config.yaml
experts_per_token: 8
d_shared_expert: 0
balance_bias: false
optimizer: "soap_variant"
dataset: "wikipedia_en"
Below are experts of layer 3 (counted from 0) of a mixture-of-experts language model. Rows are named router (the router's row for the expert), up (a neuron's input weights, with its number), down (a neuron's output weights, with its number) and show model dimensions 0-255. Each number is 128 + 32 x the weight over its row's rms, rounded and kept within 0 to 255. Numbers have three digits each.
After each expert's rows: "gets" lists some tokens that make up at least twice as much of what it gets as of all text. This comes from a sample of Wikipedia text that the model never trained on. Tokens count by the router's weight.

# expert 50
router:165170085145123123174130127172150141120102154166122028129170115112118117118149159148094173143150063171132089052145136095134115143108142149137189155226127182143167127151147157146108158106105125109171107152129120087119112148144082147136068131102081146096111081151128121130141050152120095133152186083102174194098159154121143157113098158126166132076133142061139118085063148116094124146151106126169064150078157175120117141172174142206175104100141152137115146135146209146150137083138153126070173116121080173114090120234109127090104097156121125138109070128174163119140106070107141130137137168132122121108130090154120175131146134126044097137066180109134154155117134113104158122163133124122140152078134118073136109134058117127142085116099120156131139124133138158155130177078097
up1:117182109184143138124132087091146120097107157082073088129181105112137115123190073174110147109159161078119098106122166101160172109127089085136213166199147208118127104154127101119086127118092096149153061196084136108129141112127069131141108154184130117146077159087101061162097111067103124114131141123174106155174166183151184158122137116179169177097138163097122085108145160098102151136148101153067140153125135149113080179090185120170117141190122146139133103126082159161165141143147136120125096096130116101139147116127060133144147108123113158180117085141180119119074167167148117097129131101181079171112182105170115130180104138088106115110083126146206168146115148162116139149178120140144124103132169141181126155090122110134127145083153096176103160114070077128140090173155112
down1:086157146189138149075189105119109117119132146142127157071146118173139156076098193118126127213128151141059103161070145123133129039138120092080120142099159128098139136072103091133146137197165144150110155107112179214126118152124114102149098132136094125176110112134144108171134199152138059125141082185092146120111131149110140108082109132163089140144115117103117108066106111112107101087120107077151121159124188095102161116095115187123071159112123110144119135117114103072144117160141126108174143168062104112108149049161130200155128158151135084135176161072100101171147154110154105107140100140095160127188078196165152099170105167183093109169107189118139137136109119101127191166138129101143113115151147106138176154114118214075133108072121119133130124127162168152103149130158143
up2:139112139158131127077105102145169097157169146109151139058144095065145083093121122092132131115146090151192066158138153155163186127077079130119154098107180133099157106147118131124113173135107139140196116153108122090166111138077170159124153150111198112155118171122163186086106074113139110144088096067181188170109131150167150066111100196137108093154084084135150122105158109164155158104130132156090123088153091110155137163180137144178140135114046116090080164116154100127093140073130132164092113079102162108141118109194192073154144100078175125136135111080155133113085124107126062124132156161091157135129070129093104104056114110124150092120084132079112164140142109125128131108135093091138052153074171110101162176079129140086119154158158122126116156134084141149165057133103138
down2:178181073174126127135150072029157098149155135101102061161127175081134194115119072155111099170123082142134102129169135064125137125138088078068143119138126172085120104106126140148152135109098140114153117158130129164093142127143108132096108075073165185153111153146140121174094053152031085134098081108183145101207166165107174085126119155114148134111107144170147153125084170132114106055121090095078090148131112092134173107103079119109127199127165123126144054111095166142141155126190193122138129146122120122100078133123113158153162143135149083173125123137135125113082190106139125148102142128131124100144077100100071142198163174128134108139137065100098129132114104084149141098139148093170132076122164105125109139136114112178119120164143127080153114182132115177130102087088142
up3:122158152148130168163133088141094167129150152150096087125092113082101076083146201169064050123093108107090063121157125113083120123134104116132191192188149143120131113109149125140089138051122081146176088166129087117139120166160147138090121151098128081102096063092166135154153101088116157121140218144107205123114163113130214109123106103099140065113130133154073117140128156130141151115107092094125130116144132158081107140142129093114161107157120097176143139123137101138166138108146063098128121104151099113109101133125107165145171110136153135145149020148156170065099106123081189092120139136126093136137101101063068156097166130146107114061160143100159126159129106134122206137106107132090146113070160127164144085172148098163140172096117192072141144163139128133164102088091114
down3:144165071107135127131118183137150065111160152099155159124164113129107166159179125125116105111120149098155154163095136136144124051129166122065098096107163164083152140088123126037149113180105162079133142187132134114137138209119145071109187095155155085150122133140151081165109146112105129166103120155183153097066179166145117136140116093189137138146183127145120173126148121107173149117139123121152144109096147121141124092125132109081111093120140174141157151184147136176158110114174061085123107103141099032051153122115161214164173146143112062117118155178159161125122115204084113149155115138125092089176164140127098101136101097112126098159056109153077120102070123107167112134113144122038124115170109118128148137066164135136101145051138107105118189122150112129133096117123128
up4:078138146111151164177114125120115176183136101108111080116167174196128108118164146145129130138106109167153138157156170111134159131151092118097169140143119090180101066076152137133134214121123098141150089154110162119148112120102119090084139113073065147096157110121145149043120071065141078109110123135134102109148121153132103130187156149158109057061097163074116087133107086134120119133171104191123134172154130144113104146145127123124155148048138119105108134093146178109123179130102159100103134131074134174089155173178198120110149122113103138161115064145192124136164079138112179187147154133191083126155186131097188106136178173154160097160036111121109105101187131091168095161154123107119098147132084125153131107124108116143179138133120084189118110117095127177100094179121144
down4:120139072143078113111113101103096123182106165180117120077147105182155180121131162151119104070143157093146172168169137157084108125070165138116120126126100143142121115105098160171152138120140149125096170100156155146119098116074161079055129185074115149066125109096130110142118129188181149134111150151137078186157117095131140132150109191097110145086107125136149132157084071142159163106137123141118157133130163143150149089148068101140088143150073105124130053195124109151110130172059131114100136101107139099145095126128172152122120149143164151129164091188124164132150082120137179155158135122085121136038167138158071076155107164091114053138160150156075115127086147094191155099148170167192066119141159126146148160178153082095125169115088151102088059123069100131127117088084163
gets: " ", " in", " c", " s", " n", " h"

# expert 119
router:112146136147089122149097163188102093174109105124137071119138129128128118103193138150148195153190085098117093081125093104172121113089123157129138194136106139117112094106148190127201180085129171184118135138099122137170127089131113171137127132107144107134100144122110103109164079145123116182095164121123116189109182105159111091154159131144143171102161099124136164131081129092111167173076175144108080136158177103119139142160089098112131177026105143120089143138122100140120119134082132109103111106165074144138101162108101097069138111186119161146153112152217088159152085093106162141119069114150098108056188124166115176166150160102032108128103115112152109130128133121157156156166165114102141114085158174102138098116083051153073153167102124114109200103130105160176128127084101
up0:110138178085096097179157141148113128165106145089125124142173132173118098091129108124054113143133167151117105073134135143152180130155134133040178128142100157049206108140182158157181110096105170139126156104140116116167146087116101058188146133141153141139149146137160108136110133114103155134091118106186092154098109150208128116126090218112111099107150111109120140112100206081161099161151134141230141108149144097178153103144078101099120148182162081094153131159142118102127179085159098131126129127135141155198126185166107141076105132138113129108158117184091100183109084156143099105177170128124091081090127127102191087139137156095091143121116141126079096133124143135148130138145154082070160156095141115158190110129131111174159141126101134109104166084137142085197119150068093
down0:098123117074122060131091125125151125087168088102114120073147111123147124157153140108129131134146073109100107155106130113116144090135116083122116149033159137177109202120092125098076077163056096161131142119162133102138144160173164115123071137108150060153101138155165115135119102130164159111167126131097081087137137134160110135120075059111113129121191138131099170096116095102091092179091128132193097068075190133162104107147109193120128174199080124159097090111121167105184105184135131127177099097126174116136160117130117149187163163131148135117157143122126114111156122160152138036148133093140102137145122106122120103156143194168172121170110100103122104119122188108153070148109152096114169118150123173128073160161210097133078159190077065116070080123154136120120102136144134
up1:081133157176066109131153095087103107169100089102141080082120162092183109157139129130110144169152106148167124134132129086146169142098097130084192118090133185104140112111147144197156170047154129125149152138137121102180125168091153124106159152132155112113130173063069097095086106137200103129137120122129093188111177162084128068095151076151129182160181122191110099146162092134142139086105164104114111123092181107103112141106086070120138106120210145100151132098108100124094107158127096109092171119157138138203150184096156057111098108104153143109155084161144118143117092152144102121151107116079089141103129129124077152089117090173141134105102079177103133160066186138119155113160155096125143107102061180143178143085118081108155167128146074122130170097105149177116086084155141
down1:110167129121069161185054131099110142133168106207113132160074074144140191137139150139102121066146159083122173133137152147141134098138053102187135128153098163118142147151077082174139143135109139120092088149149084114106158121166106118118149103072160107158092169163107119166085102142076109158142176239178133116161114080058122141166144138128194119157124098151155164106162160120130154049199150144148146140121111175149101104155148136113119085071123141140161105139151096102122090108138095092137102149116113129144139077181109132133175136142145171152145142100070179150110140084137138131130103147163138168157100134161065099142142191100135070125123055152102120143121134100081171134089083081128139129113169191097142130147121093150145126131127052147159085178109122054136118152120162
up2:121156110137134162195081165161068092100108135109129165077159183119109131095146178166111119114130113081144115102129089172109162116087119065149159157099009085108153143164133109150118115127178108150146126141043111102157136121100147146103129122114118153190214139076086093075139138131138165150141114117124087115106145191101146098178126123098147066098154152105143117129152106162095140140099114077121150112088134147136163127147109153181149135062090109174098172137129106104053153121146130114115103102163076157112160160199121130080150107167122185145120129185177173154199045129167153125172142095111210094067150128091108115125165128169141093148106141147161113115086091125081149158130170122102108090137126154108111104116132158172124127138076072115116134108150093141149063152102117
down2:108094114201139167135172138129123111176112075063167156104174077156101110110122075108160141146182083106093136165084111112098073136159178084111147106156117123142138128146127159060164104133089098117175066156144079185096118102156112135169121168145109127128147155083140147172122114074111109155148122177129144071117079164125138185131166142127119200072097130129091116091103181149112118128149105187115174095150107070125164123096109142115166066124150090132140169118082135130135142148194161169139100107152144174133137095106172126129178114123124118129077102145189159135127135136105097121123172059111161140128187123171122116098150109134107079110115176105107106192130097164134129180226103169124109094142107101193199097124128202094155143132112136126163142109210093148144082115117124
up3:131140116121131195108076170086116129181074121139151151129112115132158105086136135060096160111159156135177099127239129110107120131148120156134156148088160111134130142112168100143140161113164134149121075130163172125157157127135122145088112104110093168124089100114158136125116128132166049180139181132138127128033160138138123121110120141113121116147067097134117085112141098117156169128148161149097160135081141116074100136158062193094112210130148132093095164111141127131075159149144121108138160089144153199139152111133076196175154107122191175163086117162209094123134080118125146168087156061159088104103166155126078159091080084120061092158072139138116101115175101100188137117131103130077104153061129169080153140138115120128134123151095093155105164163126109089123172167167090
down3:112185137143114176179108095081128109194167084122159182126161178139082129119115148175156175127158088108105166175130144087134075097139150111155173128123150151117045162098147090130145131195146173135138140146140121179121143175141101137126129103101146079164140126058139137148151193166174115125129096138160112146110078094102170152119130147134158120164080122124132099095129073073089159126113061138187160154162107151162078089172137124145139113082136107065167104088113186181104116149079194191185123127141118116152153167177129140082101067201126117146064115175130079092079148121154152069090129120097083157177133140141124139107146082139121109123101157142133151131172138087139116118079141089080109120123119117125124139107137156194190158144095100171134125127098162110069119170072132
gets: ",", " and", " |", ")", ":", "),"

# expert 9
router:090130086111141133077093116178142071138145081081092112093102125118102125106162142125081140142105138161140112090146096173105087085119126171172122166111087121095101082175093147161144140071128142161165071098113089083101120109144107117135133055145155088161125121117093136117116113117107119159158127111113167159098154105106213140120130136166127166154202100137121150134098123125167183162089097188106102113096086130151099156163091112189135118043102174099083079087124116125125113147103183158155092124099092163139111152161135153081151145177159150217150146082111175141168141146090153091157080129151099099110130112155101206140118162084110107093180114087166126161114078161173169168133112107103130127071075126117138106173098114175113116120193140111199168111113098173191108174083110
up0:153137150188105072158154111140169113134129146087136125179115073123116124159090145082128118121155142191130104076131123147080122151115126118135118102166137123095172170194159193113101145142110118169093099131143106134107126148120088147086091153139151106121111189090116149088103089150132098149154129127129133154131155164113107109165132099120118159062126191086117132120135182160099145159035084186123116070161202216117203142108120037129127162117161084172102141109075169068150113101122131099175213135166122169174188158109154129112142145097067139092099096158102114082120172116153128103156121107229159143114108094140151103129116134109104095085128138176141149109135072146090069139173128184098082125118117078077119116181144148129103126093110102130109104085105135107150145137118085
down0:178136164185111104188144186120106178090100091082209092107163118128107157148103116126108112118150148177125148159120154117103135193070146132101170079109108168181143100113177131141130099129125105137160129124124087086159125134124143091131085146124169145173133137133125128187079160121129123145124132139090173138180180136069102098144190121152173092116097141133126052166219143124159090136144087134100091129126092115142129118118141100074157167124089167090165183145083140169115167158170086051197090125171156130176145092116128158149172142103105134175093115143176097125133149077175115187102122139175124144154097135083158127133148076111149111185074063160108152145099117154105111093120129082101067130095104097111073076142108142077197115129110089140114125176130188153136136131125084
up1:148167107099066122129119158149099090095060181118131137138183120108145117112128158115098127093120097110137124049088119181136096147119127088154137123091104142136080089084151138146060139142118132108104081111119107089144122130144128114169100128138170117163175094142185099130156172092119149145110158114164035123104151162137082110126162155062131102121173094064125118093145140181184060099135097171080113076129116127155093064145060141153145122144123192129089101135111151132150148155108119159159077177097113166136126108124132136199111140100146128109174161118068121137118175106076130217194150139088152124238121124100193104100106113145110137122118135098129150149071106116097146185133149117119133141144113121097122125123076136118144143109030060149149114197078159115106091129112114
down1:208099116127153107128159048194140150111111181090128162183144125163070156117139084116125149184156106150107108100146151100129164072102125187132156108138100160141056156080134095138218126147123147045093158131125120155114139085147078069137133177142135047120171113148109114094144149112073148190165160107164115081132108178120177118100100138155155143165112094117168101137154151129112110177092074102139131113108157102149151102117164092150154141114114121089129133142129176083109175120091107108149089160144142103151109192090085108136128170220136114209136130170146212142136093110116101118082130140148105134125154156097087114144151087130114083141153123140078158094113089070118124173088094134102103148108109088129150079075105150191103159175133106098128144117171117119089106146142175
up2:138170110156149146122134123074127121165098167123120112147105095097131100123159148109113155121147126170097110090155101076142076152106102099177129155147115100037128128064126141086100125140159211170133132196193081080087097101141112140120085083120117132122137101103132118131181103200136106147191123098155139111085114082053122131107155054128114100111104157089169108163114161152117072099099175130133155137123121102178094080133076127117091166089099097162153113088164183150144138135155154133077160104090110128137095141140117124114126063131115135084146067148200195136139091102181128179163140131036152089119160163093084105111129075154089129157077121167128065108160162144135112140100082096112132139101120121110097148099149064104131153110142206119112124138110118140082057148082109
down2:093143117119168122151149135123152138163136159126070110122102108039159160138135084104137154151120146140080126132131099169152116072120132112125160139112151235120110142111080111108100115120140138149137090187131174119162095126133191088125081166163133129164197104110132155121118098056166161138096095141178139105114176120163131064046202144098114118091057182109115122130136132096129133130176147097110109144180120098131120110136143090139124130111082079153106177130126117142160100093128171114054067085132129163102086146117191163126119046077113129114165166102062113137143132145141126124175069100156104153086136171146105094129148130114166133144112148172149218136158145114156172168114129095096080103121117147106195109143152122079136070100093102115124130094184133074200110172155105
up3:149130091126062113081157123180115166148188144113102115112110062085067112111180125116116204093079089055071132132101137077090156159138157107183162121111100139122210098188096132109097133130158094115115146106118131133127133124136145157113096156131089172204167139120147127110159126041113132127107077122133099133122111120126125069113115129156167106157161162099145128140162096144118126139170054109075111092084109123159208174118075073139135115105160149089143102126149141176116170166126068150124150109124112151189114147123134173116083119081136145083121087143142175100144096119145125080055099165154078122115109119116070169189124097130168133136134120181095117172092126074128169182110115148118133125099113117130151073129061069047082112115170132130118128118159091145113092169111111
down3:122135156118101158117121140098093121140108108114158133168109142165227127118126189114131084186124137109117103114150097100086135130120078056103101139150092145166099138138073106083154164119133120190135150162159212187176122153136142134172141124164174147078141141156132153088160162131126156106112097101113153129147084114101103148215085179102061156128160127083127117151090101137151093089165066078237055122151156065141126172077114091084122110114072125163117129151101064101087140097117148106101135156055126139163131153089141108175146091118140107120125129145116141090155073123137087120155145117146090123146149125099151074140109195079168168115112149122117189112136067133100081135158158114146076085146133139197109139145153117081108109160146127138086100083127132166119109073155108
gets: ",", " and", " that", " to", ";", ")"

# expert 6
router:125124126117115090115103099106147173160141135023096099089084122137151090156076164135144104150131084116145142131123100092123090193138074139068196147113135151123103152129139107134131123102115174099102105147119117084139126135082094133147131145137144082151041120157128071105179092165100123085136106115161188163176167130136217116071164105128196166200169142178102151088135140134155126134029136130110160155190100065115107151137169131167134122106134124174155148119137134108114138205124129084173091138121113144123119138138116130064165140093112181142125151183119084160112150126139081185156077173107085095190150116112111132117129150157130125117137049107132097157089137127132093131120117105090135153111112140099126159065097078095123102137162173172110147103058118183176147180151142
up0:114190106153125130118153131159103122161140160168168140152090081131150105127123115107103151146106087125138095173072107155186128129142120077130131083138171141086181120147136153140184114078102111131138159113090134123065117148121096145087129186194204133197155158125093121130170151093092172119055098102118155168147131139143101148174116153114142144158131123097129126150129151090104095162075112150162088110174173125066119089185155192115151082132127164103109138093129139124172079071144091119142146059173172180118135117134172160111162136123093127195124136151133111107131105165154106089170133131131142119140117112162162122132069118168176122145136101121096100140125153069203071102183119193117119142129212087146175085098086112085148126112152140197132169089128056113195186106169128
down0:085103201160139129119115195135134136144134076140129133148161090155155116080132128097090151086126112128075145157123136114098147106131090132146171111119102142149134128099115170097168105214127156104159095070182088225167175138128102142148140181165144094166169185129122060110110125081074086109198078168159112162145073141109074126156096096140103151192132108138113129112102135123164114142172141169140130114150158123169168133139147088094132102194074142084160124121118094093107155127109102066131163158127151099182153122206217108144152153103140122079124151128160141127161148141190109107137127130141154108107195175138120108105109155094180150159166165109174106131161099108112130051120111141072171067161133161095082160109152117095121114132092074120093114119189130121129176164110149
up1:086148174161142136185115166113083124155140139175112169074168104097158113136169085112094194184142152089165150132137163130138113111086100147092133173105136142111095124161134110125119160112127122170102141129059166109164147159119163112128103141109127090179172076205133138121118113107125079167092171128119172136109155085143154119129112109028110143138133174176120079117131110119185111172092071093112122106109141088116104072179125182137116152057132174115156121139185175157130210135093134143140114151123133076112158160178138117120143151139175163204128109129199140127103095109134134162106120176153118076130121150150128148090135135144109165080100105075128108144150141141173136133144116070122116189196096073063086163193176095104150104134132121209143148121169125159196107146164120
down1:176141096124085098105087157106158146094106120174037085127160153170156158101124089153112146129167168132132139147107096082130115087145120164162162116095100110106094134135067160074204104080152116097075081076170186141123117140119111167103140120146124057070122136092162150136123170166081130113149092128134067109146149127096070119070091072142138109167130085136124142173157034172147159076087146127103137151160137169140125129124167121130159161128145110085096166112096122112101110102146150145202118183141117124172124069105117163118156122133109134116141209115114101137145131127089114161142076138137093147137084128153162112142136170194109082103038131178116133168088138086169101136094107025172131149167129167118152135171150094135137074145102159176098111110095158156110119138138135
up2:081125168131128168100124116147138085154200152103109172120135130172086085142144167102125131110138118105185107110144139207113153150129170126124116210104111161130146132135146138047129129090074154168144147091173157123167081139086109144041118176135139102141077117103119119162166119134169101100137022106165169147136151135116151159103156130140138126186161089155114136148139106084175169098143164107069179158137117076118130108139070091105132102109143121161223172145101115064175175147187122071090127079179139116171130139108140184156160117112144143122169090175103128100135148129169148162101080106143091114149164150094080047138149141094155124143108112160137082096184147079163171093092098141094145169142139110117125177125118111078092160101100134080113172088118138155148135127128156
down2:107159142083117162108111128076122162145131145141101130054121076100124185147130164134182101126139106140118113167096079074123155104096131136109118137141079104128133209111120068151152074189121173106117136199090120131110177092205052103144131166111171114117172108082091139103128096124075101120129069102039187150175158127120122121147100133102127181159114122130177099113155135144131145102147120181095066050143123141078113135143151174106128097123105032174131115089126150094176151120113130125198120160111147089149134131146157133175108164086078118138102199115157099110070159158116149121123136102109139109214183166142139109078104135145131114151145119091177146161143174096157191145118111096136165150126111066120114086163135103131158106106124173190160147124132139134080109098122123
up3:130138121117111127113124103154148149098109139076130180081166080135168133151193149083158130084124122139110137132059142079152130093038134161123085176106184106172143116094159125154157135142113201129167119125103136091167065136117107117138120107184145163119098152129095185130178164106115140147097164091164199145116056120114159174143155161129133122125169036114089116140143123099091156106069117100095167070146152149137119158105151072119120137042161086083078185141145068141127139165141159146126089146105096138189083205155100106096134112095144132123100096136104144145104150183106091190149119119132094143056078153128168192099125165103152127099142093072142092155127142128152157100097157097124119093084112124138149173177089099169129103134118075160129148176146131132168182095137107
down3:146014113081168165093117153163096115126060141097141105125115166075175092171163108090108108146180117155089169171118175111091177148096126141139151178080144110118161138163132148139092148142153139099137076122101091172135099119129130174126134138148090153145090120140109054162093093121141070133101132082087116092125106110169107098167138102152129096172132134082108096096165136122202121132122089095137204104077184152146127114157123102136191190134083044098047091146135123130125094086102176143167097107088162146072051154108063144107172098057108098118142097088133139129096100119140102110132115134171089127145165121103200102130127117124136115121147123103163118155139152090126112149109126141143106202145077171132108102176126111165121129139107174074103159158136113174152137132162095
gets: ".", "00", "th", "ed", "ig", "14"

# expert 61
router:095144073221089108086083124132146174140091119155093078046155096077166126121182136147112133087161122140146089094133174089107123186150173072112145134136116113122138112147115175140111154150117108070189157117129110106168111161110115140113150105143128161126078110112131075137175100136143149121127130102162156134125099125135201148121143126099109154121126103090083053079108173127105087120110132134132110130126156107081127096170073112155116125085123192142186176181188171120157125186136122161080111138160075161067205146123110155176058090150143168170120081116134184126138104165099135143155101081111120104160133112112127159116103101129164164105084157050121187152199163080143146136162140056148165127142130119136113116128116179151114131077099121168108141174133144143140167202096124
up1:119126092166108168120145186191070088111091148152113106189116152133103108119094174164089110118101123128165157128125118074144147165081179165131142158137134097116102124153144137146161067085143171139077108136159156066110143111162126125136104136134155156153152161138075099128101144098098083143088175119110151132139116153109065160166177130169116071144162137144150113190104108183133179192081118182098144198148148113101097134202115182150199137137129120143166170151081127159113125102138098162186076123131112146142132145136144119091164110119171137097094115120113110117135149158070120057139099110136108104125100144182159151142111144154137185087142046206114125187084179177128104142162116137120093136049119090211130052103098080117130076142102128163178102132122145124163116095128131
down1:117128132122098111131169134115095131171085141149148129072160125119195110044200137171108143114185179142183120083179147171085157176129125136096103140119103169148171137140152153171128107096149076083191124146112201139084138106100148106113147121115130161124186148127057164143155131155138106147134185138110170155090076118111144109143129060160152122089151122097114119153117105107127113087154055091130131166168106151161106166110141150134142144050177164131092141120128110081105158208116125118109119133107100107143126172133116108157135114014054114137168150081099139122106123115111185129077085112088178150134159146139128096071127139172137146105105173160108122128138098139103134156169094088176097102155140111161059097131089170124073181158130179155108170180193163157134118130147110
up2:097101113153200106120082118082127140188113133087152163106122140208141117161165155133147180115092098138154164129155125084129128126148191148136170143113172158126157153105091132126174162116157136126110137120084112125005121092082114104095158081159130124142074097106078130129120121110130116139161079125093134098081135143080126182157141122129137065135112143138101131135057117128132113108117181060170074145149129109141122191147097079141081124151166127098126154119139211127103214170172152152110113133160161146164118148120082166080129103168205179076100109157116133137194139142189080108173082109193142091147153144127117125159119150154141131109173134110145048109122156129094129198117083123107139149126152130124174167106172137104162074185136108172113105147107125191121102137109152
down2:041098113157174118030147129148095098143132142112147120084123097061097105108107140125169147080173158127098079106124159123172137139109157203163064122142144138186170139123166160143071138110133085131099119194126157106122159081121102121113123118177101164184107165083134151135108157152159154109085196148108143134145075119111112091162091169075090180137068131130149161164118106134200155147105156136158105068126085129174142121101128098095153111066133160146148139154075084105127141053112152096112134158071124144082158157141094133116115164151147112091165154090152115122180211142124114124069107116102132173152066106124134157134086077118088149116109139074088127125161109116150126078072158088080102097069153113165106129131142117143110158155155106114149153122077093176151151100104175
up3:179136145153127081140089168105099090104129128140103096101142080176136113146101154214164150136199128127155099131142113091165072129101154100168101174074053144138131079142146178134148119133110150205101120140067088106135129184086157118085118129174142118173140121095138132062166077134152137111077098123107068170137142166093158117145185121099163145111183109135121146108111179167129129137166122067056148073147107152110149139136105124134134099076129152189182176111170148127151107141171117057115088103159141137129081155095105148099104145177099155084137155078188172103146111099119172173119115112115097070076117162116124160134126115218127164148092138157113114188058109126137129196174164147131156076136118090136140105117148144157139149144093145147136151086165157119160084122129176
down3:170086152127137122135158080113115060107103108086200115124160091162127104125140080181145141129173117156136199065153145084125152130157135113140097135137097196120096105198187129145101061145091157152117088104168100149119165130135139161171093132159097148138143134142139110145134133079099142106087065081117124118163169082136091146094122097100169117142121075157068137124079120122174084153143140074143075114130112137144108157068120107137012119134155108170144154126112129176171096086084136146121175122144165177140157056193125094123188145093122145090097098106096115183161114089136145111104082120112158177149146153137196055133100058121102144140087176145144186130093158117124163137117090076166154072083128096095131131123166103109155082104134130125130161105147152125105161101110166
up4:072092105132167144204107111136153148103161113136126145126154116093168089169147152170132145159145137090155124090102126139114142098146111115108125162184189108075149136165135091071161118125124175181121171139102209138106115080102105092158082130155142133150095109166103130124148122098100079200066155143113089110125122128178122097113147166160136162096116134109158144136151113069082147175138103197123131068119208165131114127193151169150112094071152129085126130155134166150103129138146187130129138105163116154148122157204140133103140128097115154142143126104150089091131082149098137083114134146143108115172152032188163105089123102219092093096099162124104106159127103087151148114165082102121108177161193103147129149225100091078160142129095119193088113145167147169159144156138089
down4:127133167103198083140119110124111085125139139103138165094106148173100136176099115148140065078152118112074101141070173088124199157133124132102152146119059177153118129150158106140183141163034077089190101140144163132094108116093139124117118134093089135122120129106132153090099059158088158100099137142151090122168126125194128084104125156118166088134170074132176146108148097144097166100180046104166161094133131146119169159121151147086141160101096156145106158091176158130144130118110075149133126175113172118113104140102130139136121174128093114116169142092177174114089105184148146173211162110112171118108070162152162061139171152119078115124135089139084141080187169136097141141171104135147155197070100183176095126170153100156103107145152165091168097128080107141131114101141136
gets: " ", "–", " $", " comp", " rec", " ent"

# expert 29
router:145122107110112155103081112155146117133133103119136044089135136151113114098139129138088113118120095141134126075130140151147122110045200165131128171151066185096109101138127142153157197059057163181173075093106132107171070156107118200193147117092154123119094139176147080100216108092129101123128144105104176197111116190162122159184097129100091180120148078092121166124076140120100163142148135110134112132044110126119129145135105106157194184080112210094128118144160146159135130121112115144129126137107163153141132128153157139085140193194162139183120123119168159117113126082112142129169104145105125137111182123146168186141107143118092119095124164131162167153121113105134147163135101098128146185122126127140158107152084073157096143203128146099180123128118119140139067201106088
up0:081111108141221152135149122158114121110097108138185148123180104175087143115108113181104099158037156113126074159140181166158150143126144147153153143130130119182133138135144121077089117082113133141131111056127092096161082096156147088215089170098130156142172143170128107108078178132142146092140127148131109146124172085114093100105156133120152149085129116097157151136149126118116161171087154150210075131151116160126122061144153141137188125112162174091110116168145139189099168135148127123190094178084110150167153109173076100181108180157125118104137100112129135106105184097107145088093174151171173107115112058091114125132150115126139118165162137150151107158127097025093078134086051144149160166116127146180087140128088109132134147149076162132154088182157120109153136140166091
down0:150139129129127120109158129129163168151150125146193189144100099080147174144144133117159146117150136132113133148111135132098151105110108147128080124175108182137130152083093090117116175147110103148154118148160137073089079140149159194141152050136157082198158087147089166133122069107073134211091130120142149105173153114168181131091198128062070105189110131197122174204142097146155110140179130156170084179138135118136143166137162146166161152145116137154092080150086092119115178141085124148149139112144078132040135174101186158090121042135117093148152150122066134174135118086130101151141110076145145081149087168123108139133121107137127121067116188134189111103117133106200083094094142138082105113148124118144119169101114117146143128147128094091145115080163176146126093173142161
up1:098149115132147167081124119120118107150105093100104114137110150105178128132148072183103129106157130174183179109121152124197095124128153139109165114118187164146133114168094054113149153052122150109104150102136131101159081092116126140130117136148129096109114066159108107114107144125100069154098146133097066055061109139091196119197175138138197150107087187127127125128128137142109211202092094169073175124108078143096129169115102122145150060089141150133123090136162149134131106189212142134144136213130094150082131114198154079132112070087191134138128107130184084134161108152113202122107123176114167114113133087170076122125098132140150130149145108153141084177097122140095137168160116100104108117115140177145184120136095103173106102097107164093121153100123141160134120121108092
down1:187165099138128125181172112124090143145135169115187119164141092121105105112139142168112020079088138090090196145131113181119143122198123162114117212064092097136137082117103088171144148096161146196112167147093118097117100129088135095135114073132137140153159144144140100123099093115124120135120106063102126085075095112111142127165192110166108121103074117136148105145169161128130137193131148105150128184076102107121147142074137127171136137132118150117155178133058133101097091124185098095097126149131111119096112067111108138111147078080132120162095103176086115158161137161142091175120162071144148158172164124127165162102195190147088117145133140111126083107149140126125104122143172152106121130198162136051134136188157083079076141146109109156168124171048140126143106129170156
up2:090063157154049176168140133124127103115121130124049130124126099106114090103131118128125140111156087131205139167127155145112158160111129155161143082182146199134145098165077162099114099140117154153158115105152132114067097160163147069129111132142180177135150108140136164113087102132084135124129165104114130152144103140073119162134109201185075074134116165078145141148139188159061167131095093139153177129096124114141137124144129131129110134146178133117107098154132201063159193102145098110102105122082100139121103118184075088175096127111110141191160156147155163120169097052072089099080107078176088101102135091131157130109152081116141096114113128067129076105068179136145107116130119148066118132157074100115115108149108127096141139088153083094198107136134046116103100105152150
down2:151102108109125138150122168144122147156081129137144091118086132115196080166127077094183111128129126133097061120125182194156127150112129178216135131094099191086123107123141128115134066118104136117126162168151155133138098084078131099114129106190096127125167187171070095134113127178168082153076105127147160108161126101162165140137105161101159149163106131165134082174155096141184134124166178149130132062155117166108116121076140070075137171127139140122123136130113145105126183119078110090083098138132114130151145132074147091128123110147208081084128139099120097132106170155072137152087098085105101134179088121082124124138059172079079087149154146137117201068090111167091061147082194166179101131191107110110146097147127103081118092172137115107131083136165117145143112162152154
up3:167152097120115119132100097165089134173075136081050128144153121106099104155215088116103078158080099113133095075135128115105134134162157162116123107193124171063164160150151159131188169142100179111128124159145100130183148125099152147087105097106140093164112113114155167124077187097116094106095114112100160150169117054183151233126114110074097179135125143094140156174128189119189188145135129116161153133118155147126142102158112162119102157111126154117090100136151115162162114131225118121108169138103152160179141116120103115126066136123143125196129158120091164082114101190062105144141093125086196141132144069185130163096172095093128147139122074090164180097142121090144102142097099145145134173134150116143091106089089079112135101139124144167105125101088124170167118162155122
down3:093115072179063139138127064172148140123122123119134129132136137216163134117161123127148049135196142131102177128124117116131136097119151123101108143132116101154102130100108171156152096042121149129118109132121141162124199095090139095135173172094092144143139153101131136146111144106139162141101104146179129177141093113073139173124110094140146121173085143057149125140071143160124098091172103095098166134006098082114124169179104142144123154155184126140103158073106101157095130113065122051133137101136132169050154121163170149115092089174159117142125170117159143169092127133169130061090097153129136107128113145184096144152094143108159142137175146126132107093162075117147162102158102108137146123158141153126052165143118164122069105147087091170096163124131079139098226156163102
gets: ",", " the", "),", " and", " an", " this"